From a checkpoint of a small mixture-of-experts model trained on Wikipedia.
Size: 9 layers, vocabulary 21113, 27.3M parameters.
Experts: 24 experts in each of 7 layers, 4 picks a token, a softmax router, a shared expert of 128 neurons.
Training: a variant of SOAP for the experts, 4091 steps.
Below are experts of layer 6 (counted from 0) of a mixture-of-experts language model. Rows are named gate (a neuron's input weights, with its number), up (a neuron's input weights, with its number), down (a neuron's output weights, with its number) and show model dimensions 128-255. Each number is 500 + 40 x the weight over its row's rms, rounded and kept within 0 to 999. Numbers have three digits each.
Before each expert's rows: "comes after" lists some tokens at least twice as common just before its tokens as in all text; "gets" lists some tokens that make up at least twice as much of what it gets as of all text. This comes from a sample of Wikipedia text that the model never trained on. Tokens count by the router's weight.

# expert 22
comes after: " ", ";", " (", ":", "–", "201"
gets: "1", "200", "2", "201", "3", "7"
gate11:582515474489538578480446557425468552437488390547475492555481503464481457584598488481450510505518443538434515506535516492469435510404510493498433480534552477530521463520517452481488472529424552487502529488471477514507489485421536520475508539493537466451523524538519472493585458580534458499472432487564503438504551501497556476525524474599573493543434544463524492542506582507465458439537
up11:430500474467490491548486514454447503553510490547521438512476479525520588539494462455538466492495552606434499600516514484515475563515497517519511530523531443464487478515422525507524492479544503449474488519457498542479415500408478476470517552555511507550473503574452433513405499432450485417478471452450481503532510501471476516459512485501568566527465503575472477502468413503549486543538
down11:425506450536381467518522467480463544556481519509417505484515487497504528497501462441535468512550517510530498498486484449494465534527565474489561431507587492495527506439494545486533498479526478540519521512463490463520504432529432505473463454521449450469532522489499488500412505556537507564551561511466568436499477439546496472493538442467510511526502461435484470449475372510472474492448
gate12:545543467433539512457528476494452447446514470484539555533505525518570535548422510470473544546581510444440602507521519532467500532481549518476521515472469508529382512520497453466524497533493507585516479408517561578527470467432471528506473423495581518478508507576488489507461533493440469445456484479463442523447550495418447445526495562496518544467504540541403535465494495510450549526515
up12:517451507590566481521509431524493478463548457457495469451471516467489472451465559507518539558558546545505526567535506529542535513539479469485501493539476600542482534476491494503485552483479467582439512477462484534559495437466503486457447410481421496491431555550526486519455482551495476502569526514446571475410558502409523504474467533548548480516482528529512474503503470475413549473517
down12:456520517489544490518452494548523525470481521491437429512508498466481435513490495521423494478516424492478519526532510448490504496487414532465447508529479454516553465451513431526509512535586485523428427491440466557453513495526542470430543524542499544503532539491614487487562570455521512501469450490595524493506594439542482554582478488561472546503537498529499475485519506471488526510498
gate13:527534493512503554414577450527503520478516480476564525540526552508500475528506468496500500501521435429487533494505526472569537460394512449473563521474512547540509491440391457471572469580545460552538447563538554540461512487460457507548509536430513544508491505501425507527470509507453445512488495524548485503486546464436479456472481563473500564560491511472495463513500406491468473546490
up13:512498499474518510473579473475510514489539468464561497549500559486504494539536498459478470515527439435484518507491518509569494499455473446479546499477455529484486536493392515505550436551563506549512444492556586523414488470465352531508472513456541560437464533515360527529543512518494474506542507483525408564520527480472488461510566566493512530539453503494483503489487396489497551492495
down13:465484480461464481595481515510492495477452562519523563535488455527459501466448494477450485536499462533505445502566472533531529528487473574500523598573560519485544453445446455511553445593577472495504530503533492459464456496527415468539477479564455461471446500489485530509468543524476552432519552473546458459453502515493573501507514469518509556513467519477543526527476508570532403447479
gate14:516538483480489524460502490436469524518543512508472492488424535469537528596495473457487456464517502529474534470436488453588509525564460537487510439487422421515506463524483538523506507544481542600514489520497432493529477507469503531449456532532531556481505495468478461510470428539501557560515530477488568484481505463514512479487485476526443572593499488469468479475520441499548532498553
up14:466488492483463485545460495538536478553513477462493526535486490564477483417539482507506542541496556531547451556537467638439516477452599533476485508462489530484503536463454481490555461495516490401523532501532529461480508599504501494626582502492473494526437463521540518461507522492529518526457540509483463464483539558477494542495536539489580482454587473492501457479479504477506442506468
down14:468539468504497528518551559543504466491579461423563516512500478482470455410499494541547572494519531507421479518453533512517500519514463486483463452532476530502533470440552424533430543492532543513485495381482533504460534451509503451506500491524513470485462568597508516430518492508559488401471460488553438541534467471505503510450488438487524579452523558530581469548533541513482506451534

# expert 19
comes after: " |", " (", ":", " as", "\"", ";"
gets: " (", " ", " \"", " as", " |\n", ":"
gate0:475429485477452570452500553492479506529540574508447534456518527515550515483530525503533491544493482477541590487537517480569434475425520518425488515505526490465460486527481461499473496430421552491483497463493468535539578565521498506509542543563473561538544468552488495514549507495486564517495501515509533472474521434569502529486545592541486549507474480464481529524483435543493501454493
up0:471509556474531466446537556495583550487478547531477541495484499512545503448492464487513435532509489501550529451474520480582490472465507506483469523510550464462487494494464492466461545544526483512440466497514568538517556470464466523480554560513447558504562525518470447514506503571528543471555489496547482467542563487588458557416513594527500536516514525437532510588500472502454470504521
down0:541477531531483462526537584393469489465493529535553574502505501464510529526385458501456445547492440504450526459555538452531453504447509541520547517484565506506505587472473490489496517481563444427555552404553483524537501534478453510437501417548467430482580514504481501525518404538504491507522493478492563495469519499486502499478498498515485464478565495506467550486507511573490526452515
gate1:526483546539520457527519555442505494472477499524552465544493495527490529478537446462513420574541473440523544562526465551511495443536533492521522460497572488476493520554517454519513508549465545539453470484521444493466494384498518522510484517462470510487478531527448538457519497487526518537503489452481529530476548550556487445566459546557527512540512399466481484456473455558518489506543
up1:484526522480492513476502510522508422501495489499481522520496524494517449523501505497535605491495553513479483476514542511541480548451464590370495484493447502504553509497506518494558443442517461451515494523463493541531421513504554503478558474476518508488494478476565469526463529507475450470521486545489517452499450493446485567447515449514482556567435543526576551536475612487430485491546
down1:496489588524515520494520434505537486455511483539447505482525461520448463556510476587478469453528491503512468519552557500524491559479495548477482463485476519476539532484553470482479515445549500576426548449536433532550520413410504484548481478481484543524490509503448494536540469512510521520471551509482419459472537557479523495540538530519576593474507614485426552463556472467481601441509
gate2:504590541498516458522504522514538502484474513495544500517520478505410449531515469500488567421478532545435482493561491460455511522611516555511574418489487539475522532474507510543535463474465525481424488473594425524562474463495458490503465514461442525481462545531538492506517543500418436567525392462584547468443566547500568428588458515553464548481525448475577469533508484420445527479462
up2:434498553417494562487452481465495479466449522449502492566525473491497526503500533437397473577500450441532464473452498506485557535464499515465460525437474523527537477506455590536465467508535478483496496474479528517486546472503472485524579452535530436449553470416579465495497477502515505480463574452443507554559419472535442594505540468417503519480490502486457475504552496472543497515491
down2:450531491439508465511469529432472539484515579477531454542450543457534514506522521461516508623516485483510553493448483515502439527442565548465419484550512478589468498519420593439543497501529495552500536466525514481473471438508507514538536530507454538551553480459459508538493422485492462486478471455564543486482529478546513469484450512410547471480478423539523500577476476489472449483505
gate3:503476480525503541517484468528451490468457481459484496521505481443497472517465493466470509552528489488431477561457471482475527444462514541512498431554522532434462489466532529531545543582443463511526524511500458542559542542474461467449537508478490528427512491538538489479501556470456488452552436483560490471552478497460498631422528373470510490483535470529558566536543490520547502510523
up3:578507511526556559500522534493460557525510501547465437525475474570470466473411479499478502542554505500530506462530506536511552499513491454485454472469457510532495513603470456473492419469530463499516488560455446533544466527532469518486525473528476460461483465470411603479558476429399471568504565424555486450513490470502542556499520541489469479449507481498513567540527474471475535504458
down3:457424478511468485500484499470485480501490508515481487519499483503560451490541562523529501434515484500486532503495472513549479507463479491549495499499442507498520483504576455525513496514500466519580512518504559614470565507534573481495499464488446553550619450518471470526490527553491476434487587512496499594434548551540506554436515525502565460451492512485560564483438567431479451466583

# expert 16
comes after: ".", ",", " to", " was", " and", " he"
gets: " the", " a", " to", " was", " in", " The"
gate0:489542501521506520460461506471481506506484454511465548474554507473479458559512515507439499483497507469572562449531485422528524482438480517509528463507521507572516558562509466533487513511545517558520508525392478553491476455503538521544518462500524447548477514441495488476430466469483542516491485513536500524439432510588445577465470468508511508489541508506428560447522536531549415501533
up0:480471483506523415515481470482534549490493472483485531562468495482500529474543517503539459546493458519569497471485509510532470405561511472501498503450514495527539524460513540518468474529532487488510481581486547505512489487585483478507505496454477558455438511431395501524521564457457502471510511493546487477532507516480505559530460541458404500518477475499494495513507509589492505424499
down0:521399476410533459560511464453588485515483431534504477525448517564503433542514492473493520434469446559495531484490436441459509525478534463532488517532501488524528558487527458529459490535529424504441491521472463489487520538524469568579501489560476464552477567520501500472530543519499501486532520492517546533483440516502507443541497535530517489487418497556564491450540455541497494514585
gate1:489588530463573498463464459545445504491481499496456532483505496477551530550463519516503522479545510489472586459480468439531448537493517559472478521507479473488425513510458533482519572447466487502489456489432558544620513484514509511493471483515387507527547521502485570493539513511507501536523535459504482472528493436461516508577536456498521573507537484526539475456407485469512442442500
up1:501448492458461569529570517535547538512497524512507453507450518445484439515447479417534458497524495528534485444587490567536513518466524437519549542489527574492534507440574415519488474515567437496445525547577482475409437451517521471488516479510499505519497493481499416587498484549478541497498515508460498540508532586458433500504497478465446484492400517481436559464529596474551474530519
down1:474592525547411559491593494452498464538506474501506535467510568455584419443550459460522523494416498446448433421541468524474538534553483524415522475580455460483542573545519493570514504456451501475463463519570423558493506524529517453559535520490464492481450515456525496498495551490494467492451509513511496500473517498602439543539508540446522483497562483525537476499493453454499496510501
gate2:583498515530562522459474564481368503504516511534430526545457511564416476561475408457504516505465480483512472500534478515544477500584492484525547486473461489489560532544462513546570478510550540515566504560516517455469471504536517494514550412539435514490486533521467503491476499461507460499466486474475500530514496513538491529477495517497551528494499541506499582469474474500502530548466
up2:544471429472501421458622501534512472483513491470536502469473577475544544460466478457511477554483542481523595503483526555556532522483522503547475538463460465480500467558523541506471550500471450542541514468503514556517483567487458432549440444468622501504433498548521524485490584582512454568466487451503551570512521523487516552490491502500483462534473525492542477518495507448546569475441
down2:502520541527546446548450454508520483513482584486537456486444525477511494530488484510540488560506467555535517540508542499480525413483436445546508520511489547420499582475499374506546479488542515501548496581516399527487497480456479469523527471497438487515515611456536476525493511556479587485479565521480462519502429460549491458529468487519602510518507490471569485545546452483483453497537
gate3:498462542544409477539495483544521488460372476447507486511585525574539474468445464515496539490515474500506561484484493534494493557477558503416560480483456489496423420478571491498434426483517504560549574521458533478448510514549545544449429509474493516535511466425563492451559476468516502498568494506554431520558520555436491416511550534438494485517499482501457493472525481396529549505549
up3:468499411593498562508535507491435547485531520539541540551521469513458489495484524479511480532502430495470482514479541482493403463509489471504501513528499521505554523518401542522472572532524522407511587466551451476505495533478551472470535404513474458515516469508514439424540499480524536499516538505484535405468488467527489506590450428535479487493449533468562465564540511468546531515503
down3:435570510524508553479444514473412572534551450491458494507478508491491500527466506517450588480442497421554446483525504468521515467462495515474566543463464536527502510524485520529501558490498525471492468472574541482411499517459436482507542490549497487544498573445440513536470546487508512515463494552500480468455504441454435412551514456477478490495462453433446509514550469496548547465404

# expert 17
comes after: " ", " |", "–", "|", " |\n", "0"
gets: " ", " |", "–", "201", "|", "200"
gate0:538481500488499552497509481443423510429599517587522492522558524505518444448449495492479491567477473474510469519568441531552512454521449491497521498498510537473482474541525466503478509366507477476501457569504497497529437470402574549480479525502451517489421483522542446517450562478495495495491514564437489451589475529533478490435456551514509542526530460480469533523576473543523451537567
up0:442520467534482445474458541589534438509399525425484421500498511412492582551510524555480502489557508577468460536467559491475509457485484559501475524505440483528518482553520502502493495526458536507555520478462477500551553506533436440480504480513562503528579563491483474510487440492449471457458473452506453582399563433451501557504511475449507486432467503490489530476475500483533530484477
down0:536467437439515488485491474554554507486506541462529464452478524496560414497494463490553507512499515458493491585449511492479481513476529490461536430435441465483483478534514530481431456596578441497431529459557465543499485462532515503506516554482494575520518458513519496539476491473545519462543417520503444500476422550501563526558528396403598524531523554509453516462504506435541446584472
gate1:483479483492506565501458523434532559507513449498515516414526455498499493561439437558446513490559498491501510481489570425516487513486522487483511492443514445465507461481469447487502512487451479495465465482487538458501552503459531473523528596462517534501553509397532467550568534439510554558521534555477517542488583488554363510533474525455469562535495508488458492512448509592462484491484
up1:533500447464412455452434488560528424505461498504524542450533524538503524573464464499501388549483480568502537534542528530508488521474443580465525524441566570532562510577599476512541521504496467417521551544488534550449507533540526467454526538491494520458568558490436574536527507538456499479520462573584495538520488574432478462527489524563465483461561494505543479516462462462492451534499
down1:522543487492479505534499498456465556453469482536566588515474467515504488494470519473504509490491480514477510544526526491443445448446459469509491440479526427442529477451461566386523560562499472398456524525514544422505462506519543558479547455510533525462457550502441481591476494508543475526520455537498488523590532497481505472498550493496535471486484516508548453550534503506481482590473
gate2:468510485496521455523506490582508538475420525519478552466580512521481442556509537437490507515514470500499460559478449580528523451484476511501511470448455521446373500564461489501528561522467483421503513454535498497530545409483541500433450474500524460474558549568515495470523499484515450490492452537529464523611510490508406479452406493488555570485526501498471526466541453497503479456480
up2:472581515460448571558555421548511568507487476473442526475460587529505425483488529487468513531493479527478531485520533592493495495576471476535456419529446417486485507504464521544499572535489504500479465497454492508443514408549543453445484582491419514547527525531531489499543485558572462503413482540513487483500535474526567622452457498551477496528500465471495506459563495555543412553545
down2:602520539567515430381513558446459522484479539522469535478519524501495548499487509464491467478559464469474493503452481571523525506495437520465461525427500505435469472534524440484508460613474481510465545469534518480513496452482484559495524501460500551506514501534518582490469509472476456522504495489587535463541534477535433565484476484511456399485449485473505496508518474409506470544510
gate3:547499442543473563469603499499537499539490493492465495519550480513486450486507517518447477582513510455477532453479488468496551470488495543491493550508517523524434544537502455596557522545566470551474457426480498383543505448459443514416501516529500479539559515577485488477470579501514514553493503433559488469480546501511497511566522585465518532485524430509503532495516457523515479446440
up3:518496454527506516547527494525564458533478441460532508562526483545516429438511574527503495568475544451506555488463512485473540517494471536492536522519499535490458508514569555616488515576533532603460447424508532397576496447451489523446532503537482508562542546523446461422486567495445472524510527413560439460480547462492504470529525545467492482493525490513493476495445503527471498447489
down3:488436480511586441522473473520393482386532459497511516486413531472502481515496483480448536523508513485434517461480504508540502486472495517508467562521459472460489493535494447611476509490477566524469501539534502437581463529482454437500506502580513538546521529562463563559504468465484503528535420457514527461470516456562527478523495484477452518497581496548480463499439511482581468433441

# expert 21
comes after: " ", " |", " (", ":", "0", ";"
gets: " ", " (", "1", "0", "2", "3"
gate0:558461521471499459563493519478496520432487545479535574499472490485505511461465550460504513449476521477421502501481441491577489465540495501470430508424452502482434481551496394494491467556536467571473491557509524461470468575476505455541454565463525498442465424430528541524458484528542511464545555440522457539509476473553493526481447499465471468473521459495600505502453477510507462517487
up0:509468481562470523410478523502503417490483484457463513460518365474495501514505517507498484534468470494552493518512567529551477531473471601519489409476548534478539557533506527537587505452515529467530525485502527479560577428524450548484508486503493544516508497572433434428506502479490493518468549458540516498543546457529508475490489502472557497437491481555509504531539460549484512511452
down0:532486506592485432520491494426527443528499539553507590414526416479513508516522536546485457525517500501532550457513501484554520454451441524477447461511459558467491573470521443493552462471484466433507486574549555514483473466501437521457512421484494531428581487524513469530550504523423505458583472541446528546515571532530556548474473445523473456471513511576585533516463560525508492500545
gate1:528583460496481473515503439470480525454507559547457435506525471516509500423415527448484487466520491470482505538512489518416522470567505537543487497489504544490515459462559479454556455531388508448430488481509527508578476526523526546484457469460516476419511428479475514450470481561488424450591489479525437498484515559521496572494477425522437478452573544499520562441440537550525487524518
up1:547534453528506466542437437462510500570526517524513486452492528501464528438455535471518472491549423465468510578429511544478501438544490557473530508510488530513476461518574466483559454535565473486486497526525477548491445516468509548537441507505457489455563497542543477476505523511443529529517545449547547447549577554454468562449461418519429529478524485465598535513470532572554440547483
down1:511549497509581531568463532526505428517471503516469535453482505527507508567485546475551511472450531497526462456503476517540510465435464524515468475542478518556493553502544511492461487440529519452530453497537511477525496418484543454518555493550519493521478559504457491533565619546490494442492520454500471482505439531498529539515474543492579626543523566506476456462595461451498493508512
gate2:532522549491493450450513535580457480433454547463428504537488503426525397459441497501506488489482534450475492551470553418455488524465449511527501531514514529501523449550485530516450428480476486510498488515508498478492513437496524481387514508549530512507609546527490536481530447487476514537514478524486444483537500527475470527507524455489460470497475506507521501551515538534566543467528
up2:450514453521514532574440483467510447518506502517513531445516458526444595515526499516517471486567481627492536501531464580541544461497496523513499515482445544588480579566508530455533480491553544560462461529487534559487498557435504475585507486509452439489503514460520490492463552467501505529532470498500555530468479559475514483505473531507550568521491493437470525435501470499414470549485
down2:476498542474460482512438447478544576493467497484511542573512568505461409508518537561520482528464495558515444530527487473561404498481488462488479487426457452461490510505520503499516531584519520530510544432497582479512593606486547553513571433470536498426453526503452477472475514588477411512595440545552540461524469551486484502471520463499522623451456451548478501515495559496500493554469
gate3:549471492523513478588550520541467519384524480524504462568497445482425447514515550453530527477496483499472424470408520455461510498564525470502573481541399515505502451459481504469571538477498530472484545525526445553492466471445499463428471448520493537491538538528522517461515451509492525481531489485508449534487483459555545574499494486460518503472477517519503556528495513552469518474528
up3:474512440510517538506555484560426578484451504546476470466501491475525501454518513489488551492434485492485445404493574497449602521532540511471497477516456541456552474489508472495537478486532533439455558466524499482493492526467456569444510457466452479512486473454508528434553525515584464489485545534505468511446503425463482544452524509460541480521530546585443527497480533471556503478514
down3:542493521541564520573535510447505578516536518499500520543524514512421548441503429534446528519453476573530480563485546443501481593482528526520443542576490412529488487443483519408511485539495514445504515444444491493490562537553529587558539429504518502498470515569443451433457496552533508531473476545523511539497524524435505495468501464452516494474430464488566517526497486422525478508524

# expert 5
comes after: "==", "\n", "|", " |\n", ".\n\n", "-"
gets: " |\n", " |", ".\n\n", "|", "\n", "-"
gate0:503486497530579498462456460463497509425532509537445435496487480473536481485492525467527490569457424461572511560522472473469501547462511506542586517560491496457496459418466470484456507499432518548449449560498532519465527375536501495534497468553469487438503546467466561530556545565524543501489531494465391508483498578484469472484514499431582524494568462442525580525525514548526495516474
up0:525470493535517486494491562481492494520481500468482505594516532448490523461548497544563517480452469446490492530470465472501542550456520515558478489509540526551469478453531560534473550481526537511583482537495460475421511517492505568517473457546416492419609522524483530497557524468462500533466436539530459487482474536477495507460568475449478553522592492434496516511521500504547465540480
down0:560537426493483495483542468551511514499489492470457509478552572465443542474496494505488465467499481561476559480576485500525462478570420426534499415518463489480495556495475449478506509562553444481492568468434554509504541478455488531507489436507501499455535521576510548571548459481415533634502474498513489572491535518492509507469584486507510490609438483437499533508521483517534506511456
gate1:531464486505458507478500410463509483481477518539485516507577525535405515535510471486510503545464436473566600502542509523450470529558511514514519512570538515433510494481464546498426530426494461500449473561461519520508558548504423499426449453544531466496528531490508460540576489492527471498469429464491517481465443536524535491504580511463606470510455546514500523446498502478525464494579
up1:505471489514504563507584510455528476531526469442509405481475524488614475446518493473536520470502572520582490533565422505480489496423446479510601428494496557547528505539487484525518458433522440485441511485509475494508478553506506494506561506444484572476540523516486495549511540609461413521458508467557495459494490557516461484472571518486475502514524502537492566433465570369541457487523
down1:450437520537569486511506517409578488533494481554464530571495564461515457455527486583412481447554491477457420542505498523478511429618531497439487535510521560517552494454488550489502456524470490480506510517548494544530536441530527445507431438580481493561490490443517474480483498448469450525461511499474539503555500492477529506487490571469487487455495495481599458415557573505496513492473
gate2:516476499456487549517500483500417501575602480550541504476500528468496471511559473451533457484523492520585441535500480539494595518541508471492483600462472504553508460519438467581461499517510510485474510537481453460522472511480430457486512438598461474501544480550487540487490546536485476473406489511574548556481489549499577481439513458489426492507497475446475485513444456476497467504541
up2:541455423532459560530483510451516502551507465521535529520476515527510550557549490519516537414574563457572453545464513508527595543545535528479521491491544504442496590492527511495547485555439509458464532426504511475452523535471493471494491489547458470547522476484528547565500501519499499510515518419459526537511480526487618475454547456521516486474439464459563486565536414499506425543456
down2:498500549491421530532537441539424453475528598492439450589446528538588484477486468537492444544451469532519482509538479428520528513514490563482451460544479519473522393481501556509513534449553511473523520526524518482482482567464496608482486411506556472453533505581498443480462502487534557489473498470523477539533483549413543493496471527514499498494469482505458470503503460427514465502495
gate3:498519492459509541494567496475468514550540583466542521493506540492488533408544587510454522554423507504474554580459524447508529460539543491486518538522500449532495441535541490491486534437489544506477463502560523548502497492441580523460482546525509562450480469467426452494446527456532500444447480491503547470545439492501500532519439488438545497445522480498451472514474485575527466571523
up3:510448435465533474500539551577402535484494346568482464508508461515466459451472516458497430503569515486514486410540493468502495513494444561518482446499512497429494547488529478578529520465455457488550528478489474472486455478477489523478477447509495465464541561503540473475600548609483479480496516551490511506457547510495540536488430491494498508501498455533515534540519479484469558445474
down3:599487550511485443498456488526472491468515509516497449528474520515493534485472566520501473529523408467437469531472512465548487474580491479473488467498492520491485527447529505456518493487512466499566494475498450418510506537534486539473552553457512413477457528501484514528494449544560394534568481494463498509490570536550518466470499513505387466443540466530521479454455480468553506450494

# expert 7
comes after: " the", " of", " a", " and", " to", " with"
gets: " the", " a", " The", "The", " an", " his"
gate0:523447582546444563478463451452477473476456525521539471466581476523544581451486469494495518436541445444495495464482446501516412462533446512457544501558549442464526514466479406504519434545510545520466498491506536487464485469526519484514459547477487567541497486493516457497497480451459557484523479513511448527476502563453493536564500525508484576557505502491448497554450469523371576541561
up0:502527462523520519512541526544455481478558461461496510492478443495515488472521475502552473577495523424490466458564492496492565535493531461505363494569518485465490455522552512474440534530481534596459463524421529515461509444523472500530531526570450408421392495479484542450521473474547435518494508515495543464591553542461447498507478535460513475508487565479520546478549510537512505554453
down0:493581536524498574543462466606493458566563462549484539549510463567489454543497550501526460548525437440542452523518474558462541503533481481500428520580495489474493533533495482465456507480475520502569459496470502502529555487495476451624483529530457477517456457510480513521447529492530493529510515472503542481522500449559545506495494488505513431489521430437524503474570511548521556551475
gate1:517549606467485516547461479494523489564505527637499479521473495496500548490412497533557527455507516535501513486537548524553523488403445455530550486532506518458486572542514512524476587549530457522441529487465520498403490423476530477473513525521519476482525533511545469509480421497506524450519470482476539551554484429533493494449554545536505560487529434454528510514455494492460468452481
up1:457463550464488516537529505512513506524484433489508494498488508501482499517431480442470500492538568447446541496396416534515477445526456463485533535522501439418470546507481508435557517432437492522505490544508505433543584414515472515500471475465443531538477595502491563534570531518550480490458487447547523497543542581513485510553490500577519451458508474461564521531538499467449580508540
down1:548539496496500559439461443476493530395505466447500476441460545525456513537446456439527522479443513518517463534475395491496510501539459469540476484449607505475478501518555551512495492420463444527444450514481470473596524460560465546549484495487437477525482559470468547533484533512478474493486439519550491501509537486449467521590455514485583555516562452433438572478422513435408515529502
gate2:462447457529513509425509429502513474526507407512444414503495432540499478520562419489491420516555494576437543503504508550503515469499517553513506528533544526460536438479530501479551510484528494520543561555523572447483521582540498456496582529587458503476535532509491533490506494496469502464525500494404554541522488502515527503460511460507483570495498572503469530383525468509602526486502
up2:486418524510490550535441473504485602512517451500520463491498510517537525450514481473436532478391516546460557495473519432530467496443560557558489512479496511498518497524518505517442540521479464499533551505495496523508538506544478413497491489505487559478443502549535512478521438479482475360482520539455477488471466487554472481534484465491489469445501457530538592513511513545448538510440
down2:578476516509498527466512510476477450556517446501470425552431426483509510443552469451500445486492554447518580512454456481461543435405504508419489530465514544452497451524512467461515553521479483481605500451489418516453473550482515521484494523507433518467516515510478455494550525466500415536478555508443457542547514557509480460455483496449473487513492511574488568540497450504508538510503
gate3:514506577478503557429489530479511530517475484486492473532491520475528535447516508520523617500505528445424457423503488499545455453493488564450532530453545586512600500501574467478492506525542450504528520503580456436457485496448485533526504523485510525553513456479503512436523533512524554444536446505500509509511487424520426484450506506452461486495505406468457473500489539485488532565521
up3:494436474533564487521488536446504527508489478518488499588526489523501516473544484443436578491519445518517474545454453492477536545536547539540456424554521482575493528559503497536473542515506551566515564431500493462574492518455544504561477429508498491485572568444535486453485523440488591480479479456536483504510510568519512470415581463537623529525515520562504521490508585457513484492525
down3:580530492507569490429519560493496529476534515540559453452476422450487511517547572564526580480464531503581479482492476497520553456454512529524454524504538500545508487490570457552447541570506568484472544512425482509543459452471495471507425540481521461457498500510574507491505453507462529510433520442501480443516426501552513495514530444520519494496514538475519523469489513519543492489481